{
  "n_layer": 9,
  "d_model": 256,
  "n_experts": 96,
  "experts_per_token": 4,
  "d_expert": 224,
  "d_shared_expert": 0,
  "activation": "silu",
  "moe_layers": [2, 3, 4, 5, 6, 7, 8],
  "router_score": "sigmoid",
  "normalize_top_k": true,
  "routed_scale": 1.0,
  "balance_loss": 0.00278,
  "balance_bias": true,
  "router_logit_norm": 1.0,
  "n_groups": 4,
  "groups_per_token": 3,
  "init_std_router": 0.00969,
  "lr_router": 0.0012,
  "n_head": 2,
  "n_kv_head": 1,
  "head_dim": 128,
  "vocab_size": 8192,
  "norm": "rmsnorm",
  "norm_place": "pre",
  "norm_eps": 1e-05,
  "positions": "rope",
  "rope_base": 10000.0,
  "rope_fraction": 1.0,
  "qk_norm": true,
  "attn_scale": 0.0884,
  "tie_embeddings": false,
  "parallel_block": false,
  "init": "uniform",
  "init_std_qkv": 0.0268,
  "init_std_o": 0.0,
  "init_std_up": 0.0268,
  "init_std_down": 0.0,
  "optimizer": "adam_atan2",
  "lr": 0.00205,
  "beta1": 0.9,
  "beta2": 0.99,
  "weight_decay": 0.17,
  "lr_head": 0.009,
  "warmup_steps": 325,
  "schedule": "wsd",
  "decay_fraction": 0.747,
  "decay_shape": "linear",
  "final_lr_fraction": 0.1,
  "batch_tokens": 131072,
  "seq_len": 768,
  "doc_mask": true,
  "train_tokens": 662300000,
  "steps": 5053,
  "dataset": "wikipedia_en"
}
Below are experts of layer 4 (counted from 0) of a mixture-of-experts language model. Rows are named up (a neuron's input weights, with its number) and show model dimensions 0-255. Each number is 128 + 32 x the weight over its row's rms, rounded and kept within 0 to 255. Numbers have three digits each.
Before each expert's rows: a language model's description of what the expert responds to. This comes from a sample of Wikipedia text that the model never trained on.

# expert 28
First names, titles and place-name starters in biographies and lists, e.g. John, Sir, Mount, Fort, County, Mrs, plus digits in birth years.
up1:179096151109073123107157152086110143102127108121160120140085053126176140153119127109217145061169172149130133030091111178124113126157150207121141202150077093125041148134141152121109127159134148147164162169115168089160154214121096108111121110149140149143165095135147142108183183128059132171154132110150131169109128114113147135043130150188142112143110151169095135179091127150112095113113123122134122126144138104088103165099114115114122145147126149089085142152139120090177081083132189106176137134141110223195107096099086092084143122165173164114121119099116140156141109105124116149141093141131162153193090086093098114142094141129163077066099116123115099102110108136128129122196129134156075147145163171119148139118176072136154153180174118136157137144139111153118135076188111
up2:168154145084175131089079123072085103158191090128137160104152125167123138164114097115160123110141084150121153148192103136089043119125156155117131088143135120140142171100158099102099148151098167150132174208155156124104081096121160130177086157151097149092179173084122087216066076161191166156127137155160063124104166119162106175090126148156177117093125156141135100110146131175128201095092126052122122115141112143129120114144156102143109135143096122058061095131167161094124128149086158142096102136156124129159153118153114119111128082120163030122142139162101148129097108132136122107148078101135132126144095147099100132112100150184114159084196079070120144103095185153063123139144126126083110122102113081123163085141180085097105129108100142143182180114120154106110116178071108
up3:144120163155173090094138093099053135128123070091160201150162140126122136074129122146116143113138129160155082182141147152120115116110172161126074151154139109114124117203141029166067135125113146101140166103122127132136137138153093117165144158170073160106104134093131100201125097104195141125150088139123099150096134083172150107132118164143165108107064162219127173069155148142117164123112142158091074143108165112138183102124101115159102148118148104109174126120145184193102095165142163162114122136112164176104131111115120100076165101122132147148159134131114103133161149153080125128138095067125156103161065090174156125102159135084106074144155126179133170107174113150055147151103096091158105197182117144148165184091132080182193193145142152123143147144140139199134125117125170
up4:158126074152076161130140128065110099072166031163139074159063116078123130167119090126156115090175100101153104129136156129128114138174125137124121153150135134140159200152118114142145097112127162096133148129140128148135144095161199065139095116181069100078196114100155130150140122121132132105123122161131087114117177102150121127131153083189168150152120124152128127113181094199116149129086177086143124105095091138122160117159214104143097189102138156095104103116132085134126162184120170145135126121143143172155100130124075155112142090168145135093186135139106099126140123072128125179140056055069137081173143105140097183132116111133113067133168142123104160110086133128174094126115089144110062185135093080131183145133115088114190130153164168130135119161159190178131205149110090
up5:177091132104111110089145194112111141133183106206139113117100064163175150135131123088148074048159113113157108145103138158148104120092145177129116141127119128051161142099152079120155151130133139119160200183135119179169135166132133155154050130099103152105155131132149128126117110095171133143091102124128134097151140130139112156146107202101078121102138208160158162096142091098101163165055146137114082140114112093125176103164097039127156118094132173143084104134148207060089129112161133106139173169124082124081097123108140140090178120119112142137148138121128139168140159107162078105161154076118133080126108146180153131143169093113110082154107171137091203039131112145107160156159150175118122154153127127074107173090097131145145165110121186071139140169134115177139145064113149
up6:109094176100071114103063147189177096070121130121130139152178172148136100101111175088090085116127130091213075147128107141134143086139148156142150128123128138093193121130173075127136152151132126139085179222121168098090097098148116086176124139128131156117134100141211110077158134194161118136130133094174066114100150107124122118045137094113146145123121089146129133194116156117086107110168112156126122124084093146112076165090109091114162158131146077141134135208087141082116135204088133100110152184075122136118181129091120143131116138129155144146193139102111112109172120160080148089125159191177125122206141148187141102088172169088078160094095123192132135110163128157130145098096126094117112178107110159155150162134134120116200143149153108149105161143160160141109112145124151
up7:129104093180112114147092121148114124136123061116105176161116150105125087126123045106172108067162122144128095113137110148171109115129122112099084124170144163148178120201168113081149141122193069133083166107117192160142137101107114125165171163167085149082169168147148072084118106153152143121114189140139123142092090122152108133067119090172183106145105127075134185135092177097100195102070107114099091095191115175110102149120115083111130108110149173120145137158143113137113211095105089115130181081100141130134155151144116132128082076159168170127089107150122169116196098139117087122144085066113146130191133117083117121178135140120098108100110124179097180081126173166167127155086095121108119156162123092108152151142104115169196106167119102071142181107128185112140152065143158

# expert 25
Single digits in the middle of numbers such as years, coordinates and ISBNs, especially 9, 8 and 0, e.g. 71°1-9′, 97-8, 19-8-8.
up1:139085182112137094120095088108146147124151129123071150080101161154129126092129159141149157130155209102125142112155018143150133129118128132143175182159104126086082102188141079102139198153100112123167151123138127094080088155140109121129155119142119203178162109097078164174158202130156139132169119099085169158056095133155098113145110125184075065114229159153139086162177179091119125177155145140135122149097090156145105130102115123149099086094141127128116191139156141090088180139092106107103119087110079197151079128137082152069129083097145105172118118119105170159130111107112157150138135095169134102169163110143159139078160147135112076097194077116104145144105120155140164172161158153154084147124147104106172117122131174136177127131100126134107119123137197115141096086084114
up2:209140200147114182113086072100119143136100095165155125183090158104119094082119121143112116138169117150165134118116110119141115160143136083134107173146159150083139140114120047113122089216146154123124087114170101174111109132113130066149113151109128150143159181125161117160183076110168118161148137197155142105124127131188103155170093158213109117151178124119134110188098125136138148125157140073129114129149116213135077145061143121155094147053147148123096203147175130112115078048106105139123151143144132149109088179128101138131119043177152118146112118083126133116120119143147070173122086099189103124153137111130127095117152147136143069094118182178105144111104103150142147120164095140126139156132128055102171146155108106107191148160136126122164134123178190093052101114124094
up3:196134079075152165080046129136157162127091093113155074106135105173150103093084153125140076143146103118133101111078130163154192124174094094165140173153107109126155135114128171140111112187174133128103152106152097093112085120106113151159170120108148098091154151070145129180122093112129113184129131195135116147245093085162115161064041153162144111111110092128117100142151102103099184143151112092114137158135166122131154149132136115137082185134159078143156140158158101133132092139107116139124124138125106129161118159141143074208149126144166064157128096133072136141053186137124137155128145125139146128120141094091178107101075165134087116083130083132147116129083145138112129143144125139098142158108069087152104104187201081133158097144135137113156162174141050135106091210166121
up4:131117139085191163124095164130099102062148136093145203067127124107176097109122181108107150145156153120145169129135076139126121128118099137131181154058093147103146149151132147122118166085125078129088116123111062148150103121031164171105101145107101153118134135106104080123147121140094126103129122127103146131100119122120115150078108182132126160091207113107148186132141141131115157152197138183120134100137122109130112187157162141204157146088129090169151220161154142130094112160152161093119115165140164159166147149117059115157115129063206215172158164173091137159118125117009100164190163158179099132116094070137174124110086168139164147078118123103103120145135101097113178147084159126129128171126118117114120163150124156139127132120118130128139115074131172124116177109138175
up5:194114139122151157110107152118053090110194138115125161108142169137140104200109113149097142159207135118156077191126135106154115095163131154095155136097127151138148152122107119152128145128161124130180157090136181148101125164146156075144148121140142158118129096144132117141138148121186130233156118136109112097151141106165092116127119150166117151127097109119141106157144117100095140126197089096176149090077153159109134118162093069108147189133198106134085098111163171092136121140134104141101189138107161151222109103084075162160135135158173168127161097076103163118139072147129109107085083161116174180155088037106165110069109179150138113098072099132088178147118158114076161190143093130171152152124147107108127139129146110090103142166115183085127093127151116135090100040074130
up6:160117133092132082100106097157077112165158079118143108158119157143117069107101172156051182160165116115152145130071090063147112093109121142105147099121144141124166155122149078102162151154144133145157127104145161177073123145104165120041135128073130180110137072136150085117090142152146124106162129080092112077129136130168122202158170153146077113083158119109137115191184167173063111127125124130155096123098156130133100144164086092156129139123130116133140075126204170105130087084169071136157142064162103157134108110114105135154089163160174093102165088090122114151135058110117074121094107153130120162083147124112101182094110200142139020070097129130132146137104109060119165119156059154136197130127114109126120159151139197115166089140113159113116106113150118122129106087140151
up7:119108122139161077102097134099113129111140083123157183169144150139122143076104098118121153093175119119141136121118043222108132075127125223128169137148128073127162164169150072111134112163194128123113181099149128131103129165129222085188145175137120188098167089067182060123145143181163130142126157163138088075105104109171099100113059175159154143135183117126169183205148117115130122128152150121076142147143115155107125147114156140129087155067132155118136140125120152145138149095165073106154113142112103154145114090122085197186132132108176125144092161144098131112068078118101109179133167116131148107160120143096088127091091113170109091085107086171114129142127136086131129136123095130111081154105138156103119104139126125146157101113052136144095126184168135113101104107046189

# expert 10
Articles and possessive determiners before a noun, often sentence-initial, e.g. the, The, his, its, their, other, such.
up1:121111147089134170123117112110178116044105138099173063121125093149077087108072137130103130053153082137185139201140126159143126131168117113156109090160101161091129148178164108145161130132152095081137103137129108142131112140098165126087106133187153115138141139155119105067126111124141106110076104159094108068139130139166140107081123141122079100166054094144089151197156129107113179141162137108130190148102149170106086096083090162159206121110162131115115187143198127052137121120102154039133065193100076172119114217103115168119159111138160122124125175104103057128123134172140129153122129143213130124136144118103144178053111124191174110123159082140116119073134139079175148176098118127153130129111155095112134143096127151144141130158144116154101107121165137152099125139158148
up2:100088196043146147104150155121080141023138132126178191137114117114181168164110133116093119066142134167134151161171099117115134115164125182150141119125129108138132156147088108158115131097145121109118138105114045063113167117122092115168112116171089165106113192128195168196120124183120120118136148141089146183150133115111139119104070136181183139186128100097104194143125160103100116169159156174125150153156101170082121122114090102135180090061141093119148156113115129167071114174062142045221124124122118140143109174130166151142155117151176166134145126114173092133119112149111179136152128120118076105162148138076074114093140108098107079115085127178116178114186196056120142179142109136147125130150103140134167132108117104088132094147141158105137165126142154100140127128148133
up3:182059146096098148105153158097079119079148124062199143129127128077159152100126149121102188140123131163154130175112091156139119153123144145092112185149101070084119134115126140165165101134137155149130142134138120095159127160044116146110076082103126081094168136122151175161148108111073110105118099111084057128145083133154139133155123140111198121132134088122090059161133120141074143100189105145133175117162150154127077136165214144100142148121140118140130140162157116125147096095116153170160131153101134073115091196098116127159103100146189144149128154136058109084099133106102123127127065175154096100113086127074054202066082105100057125110130128156151154111135143078141171178124117131052159200139119135123134120094143063103114078149173120155136126142119083124126092091132080
up4:140063179129158137091148183121092100145136132127108151115094136152187108052143126166140110154125153144193095173110117165113140133152165185089106116141167126136133109090138063145107102104121125146142158149146121112106148158087105109063056068134099141132151108109161100148069148182137143128142163079100092097143090141140111156173107154154135116164104090147076187148140115126113131101124149123171200101155131150082101115109097142115144160021108093128090110188088132171159128125140151100145142166133122091156098134152133137119090120113187159121139146081068111127155107163129224122101124076127157154140091078142115102074122101150190161095110175188119150132106077072099125142142165106130158136191117089077111133139204100116089236158110105166142156080123094124086139147108154
up5:120074129083152114118133115125123149159141088139103116156143157124159105105133150100116109099102110125107128157081094126145138097066143184159158172133106137126151105113186109114130141199150089104098105099135134143099153127148069133115109145155149080150204164139129149116159110112159112155127129147152127087135135137130085161156101108191090124152114218070143155153089120185083117161116115093146157106173104167135131075178126111231227142072155128135141159113107044122156157098175184195105105129114088054153203184125137166132127115091159150148136150105124126210121080168091062117080140087185120134148184151237144118117111144122084151142171119169099114122112160122135111144113161098083111112126089085099139137151113131134134087113095136153093086134127159159085108140111149
up6:132115158117143107127154140123097136117125142185193137108110168134147132118127088161104185102148126090161154179103088109116094119127112112060104129104151113106127143208152133187129171146149100088044132149095109192102115101127129101160093120088082156149117118122143155172155117107140128096136147169102134156108088134166112154095177119125111160151157163079121178163131154216112115134158121096100120175134181114123188184079067128143172179021136100165101178121131120133185162120078114092216129042142120185085131136140135087153074103128174100081096078132082179116119139066086137147097087156110168184131091129123159095050110104143110132085146136181112129137137174130158142145131100179186150131116112130153138126076129109113123089108151124174143137171123140111145153162109160
up7:154153143127105111112084152119121123146137096134131111179144147128080083081087050048143171098177122188159117131153113131188133091090143156106095102211113111141141110169153137171093150137131148149147169173170181165114115145093116134163135168131084143053167086146106110130123134085158105136166081103150060139096140096150111183135112128156180145130129124131127118162103141130084129114136109140085120133141147153108141098127112133206121144124189153137076093209145145027162126143075116142151136122160136131133164128151082214145096068133199110150080119074097149085123138132077154122159095097090207137154152088138124145102152112133141170114108114169139137142100170118052138094074106115128117160143085155129150144136107125167210141120195117169143181127197150154114127126142126

# expert 44
Line breaks after coordinates, taxonomy lines, references or table rows, such as after "°W", "Clade: Pancrustacea", "Authority: Fallon, 2016".
up0:176077151081145163080158065086106152165137121152165114129125111164159113135157112137064118118126092130101144155089099127137135110147123117128081107166099121143160121111114118122098149212136108189108149117172129139118137110082113101082185143172061172127158106112182070183171149098222137145132138138147115128130162106229103239149075167182083173165129156149145136158126142160110132113117164066139149132137174164130111100132146100141170117142136180168136091137106157099126118175137094134145147117143124138149148213126088106176133110167134090127121160148115110127114099138098193150160121147185108140091141093186114106101121122142100095124155107162130146173094076134181128114117139148126100120147089134103154101160146160094151181203176180143184193127133136135084189178083115
up1:149110138151122156102129147137110089068136105114125157171149103149167092172109254171099146155164133169190145144139078129169126125114122131184132162115126110144139100125145115157109128090133142099105121223126133131098084116081124184146096139095090122128130168142127129156126079137070126158119104141134013119180116101115092131136062174122107109089167147070116093127176148146056078145122139152150124143154127129096089140165071129150111100129137061128133133156154064111146197190186118159120074137066125129141140062142130138180123092089145200127155142088108134097129128192117107166171127106136140171114076108126118177096070120127118152123138104103125136109129122130118148149106108214079137180163096194088158105156150119153125111195166161123179136112143177118140130125143133
up2:180135127131144133082060192174138103096158105175130081107129144159180163150103127112107093133123121197133136094178107107142122144127104110095080121106102125131139112122122099103134122149071119164139153123063094169104152125121133119117132147067139161104122103110129085155167073139135040097121166196119143113124181128253121126094144068110177079146096138147162128133131136085137143168132175146096226170162108135141112129117172139129196139096141149138074164147073091103149137150153197113168106117080105137168139201118113171179123159156137123110169158120137104045110164101112138139108138116206105097114039073103168130136131133164145148137149158155142161130129079157146147144105150131138106114090139115096215078124120085127159159108166127133158080091130137148104111105151114
up3:078158195114108138069094134116128103093129056113146131178158171136132086157074135139136093079141099149167165095088110142130091120120148154120149136106134183093170129077116122152071158117114101039103077165110104077140137113039148098086107194117146113090171110149133127066171134158114170115096085124108109155127122122101121145193126199140138085144070118148141080156165138139147077131110133150110127092170087091095146076105126113113175169131111119130185154166138154098133107184131126124106127144128097133122042084114060101105049078111145145128103135145098115132126162140187175155085131096158127107182124130109145077097127095133124143162103174171128147165137082128130158123135129124152084214082092131108124138174120141200147144181101144175086139075121158102071120150104123
up4:118124134091175160106102149132143121108077152113131093139070188109153093129065073066132104199134068153081141100126087136184126116086009133210146130100103135128161135148110096142138141106175123192130112139214165145122080173092110145126160125075107155104117108155136116117134117128166148114133179094163112091153144132146130142107107130184125117101061109178161146191144128168113072187111150198136150152159110137102161130137110140149125118086106125125146126133197138125085117124167172115167141098161122101136126106134125199222188135164132164107165132177118090186156141131104101127147128123156164215114142142137149149117099093114132116111145177122170180114086155144124136161128166133184128108091122131087138136066143157101187114130177144124186114109135146099084171084147117
up5:179141122095156080067139121171152116140160093118157061128108092144112121099091107119098133088125086157139136053139134119136114094139191128115104161107114111084151127136142110138119119158150116136155162112198043168102141105110117171123063146169116109084102130148101050102142133106128117084159121157143170123113131100255126173100117122136089098160162152120135155158136124197105120153132108184126160157116085163130100126109194114150225177116116140117127105078080145109082153080119051113130137106127152130126165140161119142123161169064148096154090132117126116101082153186098054137094135162155102151148134054142120142060127108128110098114108101177147156134071065160173171127127152077126127153063120114117168126111125089152147162095193166139120089099124158101121129122165143
up6:168120134105186146055119128135112161187145099134150139140128085123130131049112116117098121118126136131156138115072104111170106133100120114099049140088089056140157155134128101124144137121108178190145160119123115129162112100106098076064098150154092146112135155147164083144098135112178097112112119173139103146089100135180113194100123166166071136174129108146136155134131104199071152093119113214119171158195118167110099117121148132161161155085106111134109107114124137076111111114102092203126132095133103142097119136193115132148180112140130082123125114176125123122140166198115112093091135135132132129121111117113123153065128097144068102094096138142162125223075165126165148132114154124146107156118131096143118064097143064034130187138161213146117190111135112190089134199109105

# expert 63
Pronouns, relatives and conjunctions opening a clause, e.g. "so that", "who", "which", "It is", "she was".
up0:084149140158119109140059119084144142139130108173140127141120162096143086082134121179148078135142081172128049182111090156116126120129150178141144096174106125090158141163156142141066145108125086148138102149166121122154106112136148150116119167150109132036182141091123180093104123144090201093103142119121101101090171082105098132159095235088154104100105124136125148140228148152130126164092156133156086053131102145085093105086062106141151184160185115104153128135100168100134128169155148114154097108137153141149106145147142122120086059153127170201082147144140151127168122141098102154131093163104155169198117083096120128088134119126110107104085101103105157114118065124149119107098143131089171097143143150127130168069095079166179159051179153167131090124123106155139083103092106
up1:061118104158178094113120107106100070104121110151134150181143091141110097118106124090130156114199099112162099173154149097092063137127148163095137106176143157141136166139139155097111147110163130160042074091184145141117112148103159150088077148183106136077160186137117127086179112105092197077138106117130131128112132115170115206119142138098152142162125120085154137178154139142068132130144074132151103151127143168151133178099101088101161205125167120114141148134124141100195101096162119103131118145169133140082097153031080077112160029143144191110106082200137133147137136092123144124178083132112130116146127138157087154067122138139177160125105126117129109134096198070127119172089144114134109153138099151038146113122127106138145144132135165161156097142105145188121163138091080
up2:167100161103143114124135174176103119155128122176158170162046154185132148107117184115099159102139141108084153154114140112137119127034129145133130107133105103104151087145133090051147147185217175179114181134120163143166107133121099130132110122115160124162120166127111131124105123120102211225129086152104128166159148066133111112126107139158089072125124156165099176179140122144059214155093161126117124093180205145163047106101165142112116098155185137136128146144139143173162137121071108130135102135134101180152128126161145162130160147126143121134171106106139126140109075145065129149138124100127115113090088092115143093139159114083111117121103110132148179122127172121105140089131101062138184146147149113120142105117109074079180106129185139116128078101143105157140099192128027
up3:175115193122159113103110087115094150225114135128116113131097081105138120123124104144121139134137084090142070162173131137141162159081130088083115120165140092098130157127123128090109118116112120101178168148151094086161089051128161116154113140195080095129160217144157140102188096076110167085126091144052087080101123095147148146104105109113125086143092080103154129113167141146104171120203143101138122095131147211125131153123107083173121173056151088084169154120162194110112133100139095184098121115157123153121086141213122108062163166153123140106112143107128167146132115186110132127163112161132120122191150144157176199127141065115120120115123107156187135124111118146149120108058196182112191136143142104113197135125125092111130140175141097166127127117125164155126139158135151
up4:161111148075171134120121144140130071110145099162213071105106084145136118043082145140156118135119141134164142130089126143137095123178142081096164112142123125070170085154138068150089103095086135083138073078109159161101124152093133172186106102127061141105159097127136158128091146098160122146078073174095094130126109126149122131117111132124155125136126087159149161159104168045164148126116109181095157129115125141110099143105144140123124168080160129123079125153255095180125093157104167133148144127149159140113132141099141092074112141126136179108107074077111124088128114147122129134158097113124171188152168060138222115167090137157152135130155170119135113122117138150128112070064127108223161161171118130158139180133133108129172100107170130200115096161122124087064161114129140
up5:136134105153157090141138088132100045173128142119164106154128185114089104063109154134142134141114147100142106142135143111117110082086100129127124117102157125107124153145143104156151200078168098057134151126133167153135134133060109182130140110076131134148195145147121146123072083107112175187091161098092138150134153119168157147085180152109103128093107129086088194123218090188110056082109088168097084113146155136136119181114162105141104133098146106124132121137136133130093165115185146113124117090078119168187067143140147083113072179091154185103133144112074111143133183145123074169124109199163186135138140124094077101085144169123135071077147069144126160105055163098177110149126063158164168124123119102142116141147153074121102204121127118139159115141115102110131126166163155
up6:103139142134131163090081146130138154110155165170180164086159167116201129144121162127116060108136111118114121170152128132127091038151130110144192146107116128099188093123130083136121084117102142111086120096103104106131075115111209163171110148159155191117127164146152076134128115098179116206128170135115130140119108133115113179135097179085176114107145100116109121093116134123072096060168081132135114079122144145066096157203125115161105108071130120084152146150136149150186106151123138156120150105135109136138116087086133136111135126133186137118153184166172114116182096136151129062140145167160151084103158139128181084131111147155082126151113097121097138165135061098174143182111131150184067152064104175103165164157072074145150181113166203167130148131175092146081132151087159

# expert 34
Second and third digits of four-digit years, especially dates in tables, e.g. 2002, 1996, 2023.
up1:153126113148169108122132146064063085119199053124148156121121125084122105137133152134100188105164097138133114106068133146117093160121102168066065127129112139167170174150120122071107103082112170139145112122114173162150085148134131070176109107088058109089116067116141117112150192127066116148113122153128100078111150089167113182119106128165152107103126122113168083223142158137126104118105145105134101107152131183120151083110160097149150123147177173102141209130139191155143107139075140176213097098155123127149112117102101102130115119172121119070178120127086147140157069145150146169114070134174126153145136117128072104120125105148110089115069120061133120121131105129143123133130144151151054192120165154169157122135157085096165157110139166165179093063185143131088160130087144
up2:146125154115158113116143160109054043043105136104152147128106097142133109147160129090154160051198155107160133131086066129187112075137129123094113195102094033171159109112119115147080089132143065166098129133145152122139096118099201091140113159141096110124167105105135177135145118099114133108137121175120112111166137109162127163113064155182105148133125086099127109127128120102095086109128120154102140069128144146101088147160133148151181112073098091179149134101118089147074130149156109095175064140107100117192105149113126105122158146136150128158128177109081054059125093170108074126189127140132142095210186115140145139147112147136062151135173117116137139143145124102130164127099139117121148177176092136151217065110151200112142128157099114131156136101155130134134181156087117
up3:130133101084149128093085133121031126071144070118150136141105085187162118115091112160131138114159134129103141131084143151156075093111128143095157157148090105060163125150149115150103120147133113127140137162171116056108110186091135164103128120116088151154142167128164161162112139130134129130093131104125071159157101093166146154111136154117118081141148184147153123159184150110082127162103106222073075097096141135077105096121142113108130176149172145135119153120185176128188147131129095128191131146115072151140174079186099150162091121063144204098174114135089081117130090130092109104164101154139167134165132078189123142053084080092093170081130075107099164116122097134079146122116123122147138194130055115118136126095103128110166146114136171151164121099199049129143166086137138
up4:159057108126092168121109155085092143119127150081162124163063115095178139133142127088172123146158157032127147142096102079153137143158162110115161163092085144078132144148102119040121118201131133156123076154120072053138089090110127103134116129152139125100062174100090142117121164089166120097086126161099094146160092077160101104123105172162145146103120113126150216107109127160126123081114119152113134103131151199110123169141144073143125125095181069152132178124119120149147094165094126134159115089139096190168050102161088131129177133071158162173127103170101148127072147116098088152166096130172146075099121104134152102089143156116073108113190034079099148132087139122107169116134110147130129138155112061114141150116121099133127168119141139153137155085119197138114111163085136
up5:144141192148083178128111153132127136143205108188135117112144082123142156189095123131120098064139118162142119149117128130109074074136144116099115154120114128105170079091166070126122157130107124194123114190136086132122126086128126087118042154139120152095129145108089109160139164110157159162091078072159125150155162117100087084162044212157124075068176137128174151116098163159100102133137105110187209115168089161142136133133133091176162130136135144083113142098143154144169159112120172148115139145078102116118113167110139100122102140107191208113164086111159114128130067124139111159194129140110112104080021094115145155117132120116174183138110148124135124116077144163111138135107152079129080148115069093113099112122155130152130182182184148078113081099132098116080104127116151
up6:143087170138138164124126135086108108151106107077162172122126091155136048149110113067055094182168161168142130088111073191167131167151166126174123155116096047104183120129165103056134114161130096172153080154135142072171113097078097141133132084133132188112116112135153112164117075084120141157132147153124139134166122065158114170174094128167150151104130141127116169107082138130122112132090135168135163124131146200119123120210156068148160151122162077164109108126106119143123163170142149152087095089154158143096071148102113157152098126176186151197088157144092121129116157146114113164130128143120117119062113116166110118047106116124105114077160080139182116150121150141125149132151155162059138109118044120141155096174131092107100140151113105096116151119155180133111105132045189
up7:097082164137078116115147155131116170127151126172121192117137109149180134088131105146121152136114151108083126155154108173140134124119092110099109185148083139153150188146127110043125151192119160126174110130089175110135054106128131098141121093098074103155110142134180154183134128161070122203088096130158065126151116135125150182132099076118183093126109100159134163143112151162113112168120115141096103055094176159100105118121160123157116112159153106120131076136130118123176127130070106127170093182116101140109154109166117168100129136197101075113133182085108117182143181200145156093160140113161128120190150102156147153140100105108065204132150143112115138065099131183106141136114072175085147129167132122113203075141148116162147182196114189151182145132106106131116190152092099